Experts of a small language model.
Experts: 64 experts in each of 7 layers, 128 GELU neurons an expert.
Below are experts of layer 8 (counted from 0) of a mixture-of-experts language model. Rows are named router (the router's row for the expert), up (a neuron's input weights, with its number), down (a neuron's output weights, with its number) and show model dimensions 96-191. Each number is 128 + 32 x the weight over its row's rms, rounded and kept within 0 to 255.
Before each expert's rows: a language model's description of what the expert responds to. This comes from a sample of Wikipedia text that the model never trained on.

# expert 30
Word-initial fragments, quotes. Opening quotes, parentheses and first pieces of split names or words, such as Un in Unable or Unseld, mis, Cap.
router [114 130 134 114 105 102 145 121  75 182 163 156  95 116 120  91  93 142 191  91 162 130 156 105 103 115 219  91  33 131 147 165 142 133 146 168 134 133 145 111 145 152 140  76  96  56 134 108 139 128 104 105  96 139 117  46 145 114 146 171 150 124 102 110 168 133 138 172 145  95 180 122 103  98 135 122 153 154 160  89 134  60 122 113  72 154 121  98 111 146  79 135 136 120 184 143]
up0 [130 135  98 114  90 112 168 138  98 131 126 118 141 143 175 160 182 187 121  76 145 137 140 158  97  79  78 166 146  90 158 147 148 188 110 107 127 161 146 133 143 168 171  89 124 147 109 135 103 137  83 170 168 166 114 184 120 168 119  77 112  93 179 183 103 135  96 121 167  99 168 100 138 121 196 129 141 118 128 122  87 143 151 137  84 120 124 192 125 146 117 136 143 115 142 139]
down0 [ 90 144 201 125 153 161 154 155 105 105 152  96 131 132 124 139 131 118 116 152  66  82 115  63 181 145 209 145 176 116  71 100 157 108  79  84 165 129 152 184 114  76 123 108 132 172 133 117  95 193 147 171 125 147 168  85  65 177 183 115 131 156  92 108 104 138 100 144  92  97 122 111  75 134 154 103 116 175 149 148 185 109 117 156 101 149 120 105 159 163 117 122 209 123 165 103]
up1 [135 130 102  81 141 137 148 116 122 159 142 178  85 131 119 144 174 148 149 130 124 136 152 142 119 135  57 152 102 134  63  89 124 145 113 112 158 134 115 145 123  68 137 180 165 127  93 158 170 114 136  99 149 182 164 118 159 160  93  60 157  71 140 126 157 177  86 111 172 128 119 115 109 115 153 149 134 192 154 115 127 165 114 142  49 140 114 182 139  82 167 154 153 130  86 171]
down1 [144 131 117  97 207 135 121 129 178 108 141 170 118 102 125 153  60 180 112 127 115 158 126 142  57 134 125 123 116 131  84 137 113 146 140 105  90 211 143 127  93 131  69 111 118 120 147  97 118  89 129 168 105 120 155 154 146 172 147 120 105 143  93 209 175  84 124 105  34 169 156 160 155  97 102 174  59 165 154 144 131 109 174 153 134 163 190 148  89 151 179 138 134  89 116 140]

# expert 0
Common topical nouns. Everyday category nouns after articles or possessives, naming fields, objects and institutions, such as music, school, law, business.
router [153 149 111 114 125 122 181 163 132 135 153  62  92 113 131 127 110 130 176 117 149 145 134  92  99 179 135 136 120 182 100 135 121 148 132 165  79 135 121 108 147 135 148 137 145 118 112 166 160  92 153 132 116 158 113  84 158 157 148 106 147 186 213 158  91 111 125 132 124  93 108 171  81 180 109  84 110 137  92 114 172 111  99 117 150 103 127 148 170 189 113  89  96 178 137 136]
up0 [172 124 116  69 124 133 186 133 133 128 136 117 179 109 146 138  67 131 130  99  73  89 139 134 169 134 102 101 153  87  99 103 127 160 151  80 125 103 109 123 188 133  68 145  65 144 106 125 166 101 149 138 142 104 116 122 158 132 108  96 129 150 153 104  73 114 151 203  96 126 142 166  65 101 144 155 169  91  99 123 173 119 181 111 112 111  91  82 100 138 114 123  82 114 113 187]
down0 [ 95 101 166 119  56 156 133 109 118 115 134 132 136 114 156  95 147 164  77 134 144 104 138 187 184  93 144 132 109 106 124 140 154 131 147 120 162 130 140 157 108 125 180 139 146 113 154 164 148 182 111  97 128 106 116 160 111 110 125 113 140 168  92 141 151 108  68 127 118 132 125  92  66  67 135  94 125  86 134  99  80 173 121  99  81 108 110 177 110 115 141  99 159 109 143 152]
up1 [115 127 152 170 140 179 130 159 104  80 179 150 124 101 147 110 100 168 100  70 124  70 139  88 156 145 126 105  78 138  84 141  79 145 149  93 104  79 126 121 106 171 113 123 156 130 159 126 137  90  93 137  45 162 162 210 151 126 136  77 147 150  91 118 109  90 137 126  52 110 189 128 120 143 136 165 143 115  56 155 134 143 108  98 148 110 138 138 102 194 181  95  83 117 149 156]
down1 [152 115 110  81 120  98 117 134  53 107 102 142 107 135 161 142 104 100 155 133 155 147 102 156 167 117 117 115 100  95 132 203 170 129 105 101 137 107 129 121 160 110  65 120  96 101  76  82 158  94 118 109  59 133 101 150  96 184 152  66  72 155 122 150 122 188 106 113 118 141 110 127 158 148 119 141 137 162  60 146 133 164 111  75 160 188 161  60 176 169 150 165 136 110 121  83]

# expert 1
Sports table separators. Pipe separators and punctuation inside sports results tables and standings, such as basketball schedules, win–loss records, and draw listings.
router [ 88  79 135  62 127 183 178 117 148 170 151 111 150 155 165 100  91  93 133 139 172 101 151 134 112 178 120 113  88 121 181 147  81 138  72 159 134 105 162 122  87 123 159  46 122 142 118 131 106  98 147 140 185 127 142 153 120  89 147  97 135  94 155  93 166 103 125 111  99 115 107 171 116 136  92 158 103 165 126 140 221 140 108 190 159 158 136  95 122 106 112 100 119 129 157 203]
up0 [111 104 120  84 143 145 143  84  96 105 132 141 147 143 120  81 165 164 121 148 111 149 129 142  67 149 165  95 104 155 110 123 156 142 166 160 203  43 159  83  95  86  64 116 148 121  95 114 188  77 107 215 195 110  66 153 126 110  96 121 132 155 128 138 138  93 124 127 171  80 190 115 163  32  88 109  88 130 133 146 147 183 149 104 100 152 183 146 156 114 185 174  78 131 102 158]
down0 [120 113 146 115 121 123 131 143  42  79 140 106  88 101 155 146 107 164 142 119 124 119  75  77 155 101 187 162 141 124 156 154 121 126 107  74 156 196 122  99 145 143 142 134  95 150 126 100 115 146 106 147 147 124 153  90 151 122  90 159 151 113 103 141  92  95 107 165 111  65 129 186 179 135 145  76 138 148  67 131 133 146  89 147 119  85 149 154 128 190 144 123 142  84 118 153]
up1 [154 143 112  89 115 136 137  40  83 157 111 135 181 112 165 148  89 113 135 194  93 159 165 131  39 182 151  96 143 162  95 156 166 115  78 129 136 189 101 129  98  90 155 129 102 184 111  88 111  82 173 102 156 137  86 110 140 130 111 130 126 105 111 140 141  79 117 109 105 131 115 112 157  98  80 113 156 160  78 176 167 154 175  74 146 154 139 123 122  94 139 135 106 125 138 152]
down1 [148 139 117 107 147 154 116 155 135 176  61 126 115 104 140 176  44  56 147 134 115 112 123 118 107 143 175 126  56 128 159 148  92  94 129 142 161 113 155 179 176  72 166 153 154  75 159 131 104 159 148  68 149 141  99 122  70  81 117  92 191 155 131 207 114 109  89 120 150 139 101 201  88  71  94 150  86 138 129 195 149 166 190 148  75  96 189 156 109 142 137 152 177 189  69 124]

# expert 6
Title and name words. Words inside titles of works and proper names, like the, and, opening quotes, list dashes, in songs, films, churches, parties.
router [120 121 128 147  96  88 173 118  93 186 106 121  62  88 154 153  97 144 100 121 161 160 148 128 123 160 125 125 102 144 122 194  80 169  56 132 151 152 165 181  93 154 133  92 102  99  93 176 143  92 157 163 198 114 128 143 137  78 133 138 125 142 193 165 124 158 153 204 134 129 114 165  73 148  74 157 105 101 163  94 173 164  83 165 138 118 122 114 137 181  85 118  69 150 161 138]
up0 [109 103 108 131 176 140 155 161  38 141 146 152  63 180 129 121 112 136 127  72 106  93 187 153 177 124  85 106 118 119 141 142  97 154 129 184  97  83 120 121 127 145 121 100 103 165 138  98 140 149 146 181 134 139 142 203 117 165 171  94 133 187  86 103  66  87 116 156  99  38 110 175 154 168 158 123  69 210 107 167 124  97 129  62  94 182  79  87 153 177 145 103 101 122  95 127]
down0 [128 118 107 106 116 134 111 154 194 114 123 158 109 125 129  73 111  89 186 143 198 154 107 184 147 120 134 113  91 172 115 110 184 165 122 121  99 141 133 180 104 125 173 134  98 164  82 188  73  73 112 132 102 161 161 115 148 149 125 150 111  94  74 148 133 100 122 126 162  62 117 116 148 141 130 118  52 159 101 174 150  63 157 120 160 131 116 132 148 122 132  62  70 121 158 162]
up1 [ 93 117 102 136 125  48 116 133  76 208 113 118 137 181 184 121 141 104 151 155 176 157  92 131 145 179 124  99 122  95 100 130 123 122  80 136  92 123 150 133 158 173 132 140 122 139 134 124 205 151 132 149 137 120 110 122 128 127 140  92  91 128 165 171 162  48  95 171 117 103 171 139  48  86 155 122  98 121 133 145 139 120 156 110 165 144 117 136 161  91 172 112 147 137  94 162]
down1 [113 137 151 138  87 163 141 150 120 153 123 139 129 119 112  97 100 117  98  83 126 124  79 116  82  91 198 104 133 160 165 123  85 108 126 184 117 178 138  73  98 155 146  95 170  97  91  92 145 118 111 129 165  70 131 127 138  74 119 134 120 161 151  24 119 101 127 154 165 135 146 151 109 174 135 126 151 164 141 103 141 121 111 134 106 146 111 134 142 150  88 174 139  97 144  67]

# expert 62
Media release terms. Capital letters and media release words in album, episode and video listings, such as DVD, Episode, digital, Records, single initials E or A.
router [168 166 157  96 107 171 149  94 152 104 158 125 159 169 144 115 129 127 144 131 178 171 142 120 121 175 119 148 139 134 176 110 104 195 150 126 128 157 138 183  89 134 108 147 130  95 139 146 147 112 151 108 112 125 114 133 103 159 137  93 155 127 113 181 117 152 111 184 139 132  90 178  71 129  42  96  97 141 120 113 151 157  71 113  90  85 147 123 120 204 128 114 141 138 209 122]
up0 [159 119 117 115  67 161 134 114 143 170  79 176 108  79  94  90 138 130 109  75 157 122 182  91 160  63 155 122 196 163 142  96 121 195 136 183 113 104 103  89 164 141 113 105  73  61 150 125 120 128  91 168 130 220  97  96 107 132  91  85 108 149 148 158 109 138 128 114 110 163  74  94 157 158 104 183 153 146 137 117 154 104 104 164 107 132 106 126 151 125 166 129 117 140 106 116]
down0 [127 178 114 137  74 160 152 129 100 142 137 107  92 152   7 137 138  56 108 134 123 141 160 129 128 126  72 108 131 135 136 166 129 110 126 169 164 153 175  82 183 144 170 158 121 100 109  97 135  61 169 133 117  37 180 111 137 122 112 137 121 149 132 108 163 111 166 161  54  78 162 114  57 132 134  98 122 124 183 138 127 105 108  80 114 106 143 175 136 200  91 104  85 111 131 122]
up1 [147 106 151  81 154 146  72  25 140  80 131  95  87  64 123 145  95 165 128 120 180 191 128  68 115 113  98  52 126 163 149 130 167 155 136 129 130 141 143 179  75 115 122 114 128 128 165 130 119 101  94 122 143 173 145 112 111 111 133 159 127 148 110  89 120 165 135 130 161 143  77 134 119 124  73  93 177 159 101 137  99 106 144 117 140  90 148  92 147 119  61 101 122  97 105 152]
down1 [ 70 156 186 115 116 151 127 160 136 151 108  93 175 105 127 164 107 137 174 153  61 147 153 160 164 137 124 135 140 119 179 145 129 139 110 124 137  72  85  94 159 182 116  76 129 150 107 127 105 137 139 135 133 121 201  72  73 129 132 111 163 138 131 146 196 148  98 159 180 144 128 106 168 154 136  93 145 159  91 130 101 134 143 113 157 138 114 109 133 127 143 123 160 178  70 146]

# expert 8
Digits in stat infoboxes. Single-digit and small number tokens inside measurements, coordinates, ages, scores and election tables, such as (aged 62), 6–3, 4.7.
router [119 144 122 100 138 153 167 114 199 150  99 134 115 136 160 113 148 175 147 171 152 127 111 118 167 230 120 103 108 189 136 158 124 135 117 128 167 150 151 165 105 161 131 118 131 116 149 141  89 126 115  95 150 148 138  96 124  58 147 123 131 126 135 168 123 141 106 158  85 142 176 131  71 172  80 166 117 151  79  74 119 106 145 124 133  79 137 111 119 111  88 110 158 148 147 110]
up0 [117 106 139 153  95 133 148 169 169 176 181 147 105 104 145 167 102 154 149 123 102 142 133 123 102 160 106 166 130 181  97 109 111 145 163 121  87  92 133 191 128 136 115 127 153 166 132 110 165 126 140 121 147 146  87 109 173 183 151 178 117 123 102 149 133  84 180 160 178  95 114 106 104 165  87 176 143  88 143 106 113 123 107 139 115  72 150 140 101 133 105 170 132 133 169 144]
down0 [151 157 112 167 139 134 106 119 124 107 138 121 140 120 158 133 139 190 109 127  66 121 181  90 136 128 143  98 107 122  82  93 134 146 134  70 120 187 111 138  82 110  77 153 120 159 150  94 165 121 143 172  96 176 108 135 161 166 146  90 185  64 144 127 162 147 152 138  85 128 158 132 141 100 175 129 104 153 126 109  91 115 105 120 134 109 161  82  90 137 122 176 136  94 134  78]
up1 [100  96  90  90  96  87  98 158 122 162 140 174 110 151 114 164 181 174 164 167 131 148 149  83 164 126  93 101 136 172 139 161 109 176 189 143  80 112 172 141 143  92 183 185 151 171 156 107  97 122 130  70 115 174 119  94 121 179 110  88 124 107 105 130 133 120  95 145  97 134 191 126  87 167  91  93 184 129 165 167 137 149 149 132 102 142 116 191 140 164 107 136 112 138 120 162]
down1 [140 101 161 152  94  98 166 171 155  97 143  99 104 155  88 171 155 140 143 111 133 147 159 108 125 145 128  65 131  78 130 138 133 146 151  78 122 138 107  89 115 136 135 114 138 130 133 110 151 125  79 110 101 180  60 151 120 113 151 122  83 154 149 178 139  63 128  74 124 166 154 109  69 141 136 168 113 134 112 131  85 155  97 181 157 132 133  59 154 108 186 138 102 153  88 130]

# expert 5
Numeric formatting pieces. Separators and digit starts inside numbers and coordinates, such as thousands commas, degree and prime signs, currency symbols, and year-initial 19.
router [106 117 163 152  75 157 110 131 175 202 188 144 168 106 112  99 166 101 114 124 123  87 136 112 101 184 175 129 127 127 164 148 113 177 112 167 169 116 190 125 113 122 129 128 106 149 162 111 118 106 133 132  89  96  99 110 121 127 177  86 155 136 159  86 141  86 116 138 140 111 146 162 140 137 135 117  88 104 149 112 165 135 146 110 118  85 142  89 164 197 156 104 148 204 168  95]
up0 [ 96  88 142 131 118 152  78 129 143 103 139  74 146 132 149  98 100 109 125 107 124 174 117 125 117  83 145 127  90 109 130 104 132 195 180 150  92  91 121 143 119 145 128 130 114  84  88 167 127  72 129 143 128 124 178 143 132  73 108 142 122 118 185  84  94 102 160 166 130  99 135  89  31 100 178 141 117 125 126 102 125 192 113 153 115 124 136 146  86 174 147 148 119 163  73 179]
down0 [ 81  82 125 142 165 157 153  85 150  79  99 130 131 134 160 127 134 205 174 176 117 171 109  91 128 129 120 122   3 112 160 136 125 117 122 103  85  75 129  98  74 179 154 135  71 111 107 119 100 125  94 113 145 157 104 154 120  84 130  91 130 157 150  62 160 119 134 142 124  92 146 155 135 153 147  81  95 169 124 131 113 131 188  86  90 118 143 137 174 147 138  95 100 116  83 110]
up1 [125 126 152  90 134 138 102 140 131 170 108 211 166 122 196 124 159 107 157  99 160 121 151  79 125 132 110 136 170  67 106 201 145 128 123 186  91 100  94 155 128  95 113 176 176 152 135 150 162  96 153 143  89 187 158 111 109 189 169 170  57 188 157 152 120 131 169 129 114 125  80 120 206 112 124  86 148 142  75 143 114 130 106 123  84 127 182 111 141 176 108 122 157 130 103 149]
down1 [132 114 159 116 103  58  71 186 144 137 115 153 114 142 109 167  58 164 125 100  99 134 153 118 103  81 128 129 158  78 164  89 119 129 114  97 178 188 155 111 124 148  98 168  82 140 134 119 166 149 130  98  84 140 105 113  84 174 165  77 116  48 113 143 146 110 122 111 130 212 113 137  99  93 157 176  95 112  88  72 121 113 134 119 116 130 140  88 110 110 106  81 125  39  68  80]

# expert 9
Year prefixes, name starts. Century digits 19 or 20 starting years in dates and tables, spaces before numbers, and first pieces of foreign names.
router [158 196 153 114  47 137 163  72  97 169 146 135  48 112 116 120 140  92 135  89 131 118  82 127 144 125 145 101 108 131 111 125 113  91  73 157 173 160 139  39 142 110 147 151  90 112 116 138 145  91 147 139  71 123  99 116 118  77 135 135 152 147 162 113 113 106 153 137 118 126 114 143 124 150 128 140  89 167 121 119 152 119 122 105 164 119 156 110 142 186  70 143 213 177 154  89]
up0 [ 97 171 137 135 141 127 156 184 132 145 127 188  83 129  90 123 134 123 135 108  78  84  91 101 167 164 160 130 165 140  96 175 159 156  82 106  95 143 125 190 117 141 155 154 140 131 171 126 148 126  79 126 107 112 171 143  68 110  88  67 111 168 191 120 115 126 125 140 201 159  99 118 116 106 126 119  74 167  79  86  47  79 128 127 130  98 125 159 173 175 115 118 150 104  88 152]
down0 [153 156  91 120  97 161 114 138 165 121 106 184 116 110  81 135  85 128  79 123 159 177 178 132 144 165 141 153 109 160 183 189 105 104 108  88 175 136 155 119  73  75 182  95 228 125 192 129 170 114  74 109 130 178 136 110 125 123 134 160 156 103  72 125 104 130 122 119 104 135 157 156 155 114  58 148 159 155 150 123 109 138 111 118 145 116 141  72 118 183 144 122 149  87 135 140]
up1 [169 152 144  89 111 104 159 183 135 149 116  96  76 151 153  74 111 153 161 102  81 157 177 108 144 138 173 113 156 152  98 143  78 142 144 161 159 156 147 158 125 105 181 101 157 148  98 167 174  31 129 145  69 103 103 171 130 116 146  98 125 112  93 161 108 135 168 107 113 149 178 125 128 175 123 116 117 181 122 158 130 138 165 125 143 145 116 116 206 125 125 129 123 112 181 130]
down1 [190 124  90  36 110 149 102 156  94 179 106 181 155 186 127 156 137  84 158  98 173 141  94 142 128 118 116 145 134 107 112 129 166 128  98 149 150 170 125 181 140 143 122  89 177 184 109 157 174 131  87  89 127 143 154 149 103 158 124 127  34 154 168  90 112 154 148 123 114 126 132 144 126 165 131  83  83  79 124  33 160 104  96 125 114 158 134  19 172 166  98 121  83 132 147 180]

# expert 59
Clause-ending punctuation. Sentence-final periods, closing quotes and parentheses, colons, table pipes, and dashes between names and instruments in personnel lists.
router [ 89 111 127  79 145 147 138 111 141 136 166 158  62 123 131  92 153 127 152 110 168 159  84 122 117 152 181 111  95 106 141 132 100 144 100 176 159 196  92 137 119 144 139  75 130 111 155 169 179  94 116 145  99 187  82 162  99 116 140  92 218  93 169 121 125 106 143 165 101 151 112 169  86  97 129 143 138 105 134 158 169  91  93  95 179 114  86  75 164 163  88 139 133 166 129  74]
up0 [ 91  84 129 215 192 142 108 129 153 123 132 153  77 131 115 103  97  96 163  86 140 163 186 157  87 184  80  94 100 166 155 171 154 145  48 134 166 185 131 132 126  87 132 177 120  92  74 115 147  85 152 192 131 166 104 156 118 173 111 166 163 174 159 147 113 142 130 134 183 138 126 141  90  99 175 170  64 174 172 153 134 145 129 124 180 141 211 116 169 122 131  83 161 132 102 101]
down0 [157 156 136 124 104  83 126 139 138 133 205  88 166  93 100 144 190 133 174 138  93 158 113 152 131 145 178 134 156  89  87  56 155 142 135 114  81 140  79 110 195 117 134 141 145 120 120 172 114 135 108 161 138 111  94 146 112 111 161 164  75 155 119 145  99 171 102 123 145 129 110 174  86 179 192  57 169 113 110 144 164 162 142 147 134 143 165  90 131 119  80 122 175  99  90  58]
up1 [162 106 197 130  94 148 150 131  67 121 114 164 137  97 146 104 177 126 151 178  79  97 178 124 138 133 167  59 106 114 169 100 156  99 211 152 100  97 139  99 150 154 143 115 174 113 200 113 129 164 121  91 123 134 184 111  99 103 118 102 188  98 133 154 117  75 155 136 120 159 108 122  95 139 171 145 146 143 168 168 115 134 163 147  79 105 121 142 141 142 108 133 208 167 103 148]
down1 [128 110 106 129  89 140 153 127 124 136 101 138 163 171 177 125 140 133 193 159 196 145 170 105 112 102 198 180 149  89 145 170  66  78 148 101 110  99 138 164 122 157 143 144 150 163 101 141 143 111 105  54 126 130 129 217 136 161  81  97 139 127 100 185 136 112 119 111 168 121 110 154  99 110  78 100 135  93 150 136 152 132 136 151  80 107 122  98 147 179 158 136  96 148 144 165]

# expert 35
Office and role nouns. Nouns of position or membership before of, such as director, President, Minister, member, co-host; also some mid-word pieces.
router [112 171  31 130 110 156 174 112 123 131 165 197  83 111 125  63 138 140 137 143 168 148 100  88 160 158 149 100  69 141 136 117  88  77 138 157 153 128 161 102 124 124 151 130  73 123  92 147 147 126 197 137 107 207 147 160  96  92  51  91 171 187 169 189 126  87 116 179 131  59 119 145 117 201 122 190  93 129  97 114 120 121  77 104 157 152 210  86  99 173 103 101 152  96 188 132]
up0 [146 121 134 107 133 143 127 142 131  65 168 141  99 165 102 121 128 142 165 173 136 145 105 123 108 203 120 106 100 127 112  89 188  73 137 162 141 115 159 154 113 215 102 129 135  88 154  84 136 114 168 167 135 200 171 100  34  99 112 161 163  84 119 123 133 123 126 144 110 131 123  96 124 118 118 164 135 200 153 177 113  95 107 187  67 184 134  92 104  82 145 149 158 122 142 189]
down0 [139 100 144 169 138 108 111 190 147 138 107 126  39 134 148 177 125 115 103 134 144 173 102 162 113 107 178  97 135 156 134 155 132 115 104 183  74  93 107  93 101 126 168 116 194 133 124 148 173  99 138 171 142 136 123 129  73 127  55 172 146 116 180 110  59 186 155 144 124 156 108 174  86 141 151 128 145 180  60 200 104 127 147 111 105  90 148 139 116  81 169  84 168 130 165 133]
up1 [179 110 138 101 141 117 187  85  65 157 125 110 183 132 102  88 123 172  95 112 118  97 113 123 127 145 163 110 117 107  98 105 103 132  38 100 178 131 151  69  94 128 110 111 115 163 105 144 200  89 122  96 135 116 130 147 110 138 139 192 164 153  89  64  89 116 100  90 147 171 115  63 110 159 151  95 181 168 133 201 119 173  46 149 113 106 185 126 143 165 129 180 115  78 100  44]
down1 [124 128 105  74 166 126 141  63 162 148 175  60 120 122  89  87 120  95 152 121  82 102 110 113 119 126 118 142  73 114  94 141 151 169  59 116 155 106 174 136 132 112 189 127  63  82 150 110 119 102 154  99  82 128 118 132 136 144  39 130 129 116 122 146 159 101 153 125 120 111 130 109 121 189 129 112  63 129 170 164  83 150 121 168 130 141 157 162 184 171 109 146 134 141 108 151]

# expert 31
Numbers in data. Digits and numeric pieces in coordinates, elevations, addresses, dates, vote counts and track lengths, e.g. 56°, 4 m, 7:12.
router [120 148 130 144 109  92 101 142 145 160 158 126 102 124 137 155 150 135 121 109 173 125 155  88 106 161 113 132  87 158  97 176 133 118 189 123 169  68 193  74 176 189 125 129 151 103  97 113 151 108  92  78 118 155 134 128 100 179 147 117 170 125 142 116 164 106  88  89 123 151  93 147 133  95 133 149 116 128 112 124 207 138 122  82 109 132 119 127 160 132  86  98 136 157 111 132]
up0 [143 112  87 107  84 108  67 109 141 195  87  76 131 130 142  77 119 106 150 169 118  96 193  79  90 160  75 148 106 115 115 143 155 184 140 121 107 112 148 114 107 136 129  97 136 133 162 132 116 112 144 101 159 196 121 150  72 159 155 132 149 174 112 212 107  73 110 125 128  62 173 151  87 121 130 165 135  80  98 147 107 186 183  75 167 141 186 139 130 126 160  71 145 165  99  97]
down0 [111  98 136 136 165 164 146 130 157 113 174  89 121 102 102 102 146 179 136 152 131 189 145 150 117 130 111 179 121 137 117 141 171 116  69 169 125 130  99 150 107  88 102  78 135 151 110 108  96 129 110 156 139  97 175 118 141 178  99 132 144 178 106  86 133 175 175 167  21 130  96 163 141 131 163  61 167 122 153 180 123  96  83 125 130 141 119 122 140 178 137 120 113 128 126  95]
up1 [136 105 123  51 180 135 249  99 121 138 157  91 126 198 163 116 129  95 109  65 141  96 179 146 127 154 132 124 115 106 126 204 132 114 187 106  95 107 159 140 132 122 127 131 181 148 140 123 148 174 169 111 160 132 101 116 198  89 146 130 122 144 109 128 135 148 138 126 142 141 165 140 124 105 105  83 100 141  90 190 157 139  96  72 144 171  82 131 113 109 162 141 116 118 132  97]
down1 [153  94 119 122  64 163 186 209 197 111 120 149 103 107 135 123 128 166 104 109 126 128 112 119 109 143  97 135 109 111 114 181 143 136 104  72 165  97 120 158 134 162 166  96  74  84 101 152 177 130 150 123 132 117 105 174 128  66 179 148  60  94 137 128 140 107 135  82  89  96 155 127 146 202 103 165 162 174  87  97 104 107 144 117 112 154 166  91 126 156 107 116 127  79 142 139]

# expert 26
Units and number tails. Units and trailing digits after numbers in measurements and statistics, such as °F, lb, million, %, cm, and decimal digits.
router [136 138  62 136  98  60 126 134 208 137 167 102 138 166 150  94 164 158 212 145 143 179 128 126 102 128 152 103   0 114  87  81  86 142 145 185 196 109 142 112 141 169 162  81 103 121 140 136 180  35 162  98  86 132 102  71  95  93  99  98 138 122  83 124 154  67 140 101 137 150  98 139 126 126 110 121 117 128 174  99 133  86 128  92 155 125 151 175 148  93 112 138 134 188 133 164]
up0 [ 95 135 151 142 158 126 176 146 157  98 162 114 160 158 165 152  97 149  90  84 167 102 115 118  86 115  96 146 114  92  85 137 118 127 129  98  98 184  99 158 165 144  99  94 106 148 157 174 110 127  89 102 128 109 103 130 125 148  73 146 135 118 179 108  79 123  96 104 124 129 144 124 151  90 194 170 134  77 149 124 149 146  75 181 157 133 114 138 139 117 119 118 114 112 130 125]
down0 [139 160 113 199 133 173 125 125 109 188 146  67 122 126 152 155 147 138 147  61  67 101 102 120 150 143 135 116 113 148  98 167 140 152  79  67 157  89 123 141  73 123 119 137 130 107  97 150 129 109 155  60 142 112 165 162 149 125 135  97 135 139  31 187 159   0 131 131 134 166  93 142 121 123 133 191 120 143 168  71 119 164 117 147 133 115 109 117 149 107 114 107  67 109 143 133]
up1 [ 79 129  91 121 153 148 162 101 144 132 135 121  81 140  86 121 101  90 166 128 153 150 102 152 111  96 136 172 161 166  93 152 177 171 161 136 145 135  87 113 104 130 114 167 129 155 107 113 150 112  75 148 101  79 160 131  82 133  92 102 132 120 136 124 166 133 157 157 104 114  88 147 151 189 142 147 144 123 138  70 145 137 136 152  87 107 125 187 111 110 199 168 138 106  92 138]
down1 [156 133 166 116 123 123 145 148 123 124 212  73  69  53 167 173 102 148 189 143  82 142 130  85 115 115 109 163 136 103 115 141 103  87 106 169 138 109 139 145 154 129 126 129 127 122 140 156 165 106 136  96  79 144 180 152 125 155  67 162 105  64 171 147 132 106 151 124 147 131 181 113 115 190 102 100 147 168 137  82  84 107 143 130 150 121 138 132 118  63 120 163  85 142 188  82]

# expert 12
List and table delimiters. Line-initial dashes of infobox lists, table pipes starting rows or cells, and semicolons separating year lists.
router [115 176 135 140  82 147 121 190 123 172 163 114 103 178 122 159 127 171 119 123 194 162 113  91 106 105 165 145 138 126 161 100 141 149 134 218 166 131 134 105 150 109 113 108  97 102 110 133 176  93 111 130 167 127 104 161 100  43 170 153 127 101 134 157 102  91 118 196 125 156 123 150  98 114  71 151 157 142 113  93 105 128  74 121 192 127 161 121 134 126 113  69 160 187 157 168]
up0 [112  81 155 104 169  89 138 131 125 141 137 133  93 153 194  83 161 195 137 127 103 189 106 152 129 130 124 162 127 156 204 111 143 136 176 100 105 120 140 137 118  92 142 106 138  83 143 174  83 192 167 149 157  97  90 167 118 167 150 178 107  72  69 161  99 204 132 128 146 142 155 124 162 127 125 123 113 178 146 128 141 125  75 121 151 166 102  84 142 107 135 177 137 150  54 115]
down0 [105 167 163  93 130 164 115  99  91 126 175 179 113 117  90 125 116 113 119 108 115 188 195 100 104  86 158 122 119 108 168 139 114 114 107 166 141 149 171 128 103 126 177 112  80  98 147 141 110 156 159 138 137  88 180 158  80 162 148  85 175 109 184  89 131 190  86 148 105 164  96 102 124 106 213 112  86 102 102  45 198 207 120 126  58  73 176  87 156 161 162 195 112 125 112 133]
up1 [ 58  95 159  76 130 143 140 130 228 167  96 114 174 189 154 158 160 137 134  99  92  93 169 163 194 151  92 129 118 107 111 177 118 103  67 135 170 139  77 103 134 143  75 103 116  53 100 125 175 136 122 120 159 179 134 146 134 150 126 167 102 114 144 116 161 144 135 137 171 103 170 133 127 130 165 126 164 145 104 144  72  69 137 101 124  93 107 141  93 197  94 156 128 156  56 166]
down1 [131  85 111 181 146 116  41  96 104 140 105  81  69 135  99 130 169 136 127 142  98  76 102 134  97  93 171  81  75 167  80 192 177 159 101  68 146 105 123  96 130 155 122  83 150 121 133 170 120 129 183 122 165  91 118 138 127 117 225 174 134 119  83 118 170 141 142 134 113 100 159 120  95  50 150 109 121 107 139 150 170 127 125 146 135 112 163 146 151 123  91 125 117 155 115 129]

# expert 22
Years and number openers. Century prefixes of years (19, 18), open parentheses before numbers in climate tables, and en dashes in year ranges, e.g. (1768–1803).
router [104 115 143 106 108 110 102 154  84 170 217 128 135  61  80 120 129 171 144 135 131 141  88  77 123 154 100 112 125 191 121 127 125 119  91 172 121 153 147 152 117 106 148 141  73 147 130 120 148 120 144 105 118 164  77 116  76  75 109 132  92 182 183 148 163  99  94 130 154 103 155 166  62 129 163 175 122 165 144  89 148 134 165 136  60 146 156 124 185 143 134  95 141 182 130  86]
up0 [165 134 110  84  97 108 132 122 197 153 147 184 151 142 119 120  87 145 102 138 151 117 164 113 171 112 102  42 116 104 158 158  89 131 127 103  87 145 151 160  87 144 111 120 128 133 102 177 166 115 114 120 109 159 102  83 129 150 130 171  36  94 158  86  83 107 127 142 136  85 105 147 131 141 118 133 114 133 122 135 130 127 104  92 122 118 105  76 176 109 123 115 106 150  71 131]
down0 [ 73 158 137 162  82 161 127 156  92 110 128  86 105 127 118  94 175  53 122  74 122 151 152 141 132 118 158 139 155 114 116 182 120 113 130 157 115 106 171 120 160  99 145 156 177 126 152 117 125  74 126 109 149 133 135 123 189 116 171 127 143  63 142 191 119  83 118 100 167 120 142 114 117 185 121  42 119 125 100 132 103  69 164 197  64 170 126 152 112 135 155 176 114  74 176 128]
up1 [161 144  74 122 112  93  90 151 122 169 183 123  78 151 102 156 110 161 194 149 143 197 125 178 162 125 134  99  73  96 120 121 156 139  94 166  99 173 101 135 135 166 120 179 102 106 115 135 162 111 127 112 135 132  90 113 124 117 156 105 104 164 106 127  71  98 111 170 139 133 118 152 128 175  92 125 146 128 143 130 108 100 187 110 169 169 150 148 155 100  41  90 145 182 113 123]
down1 [155 125  91 183 122 148 126  55 128 112 131 118 147 127 138 185 124 163  81 140 139 169 138 123 148 117 107  93  99 166 123 123 107 167 125 140 144 170 100  91 128 179 134 115 131 208  91 126 144 168 164 141 103 105 208 155 119 119 150 105  50 152 115 139 126 100 127  72 156 119 164 112 105  99  93 134 132 155 127 162 169 105  79  85 119  97 117 118  90 166 114 148 141  90  77 155]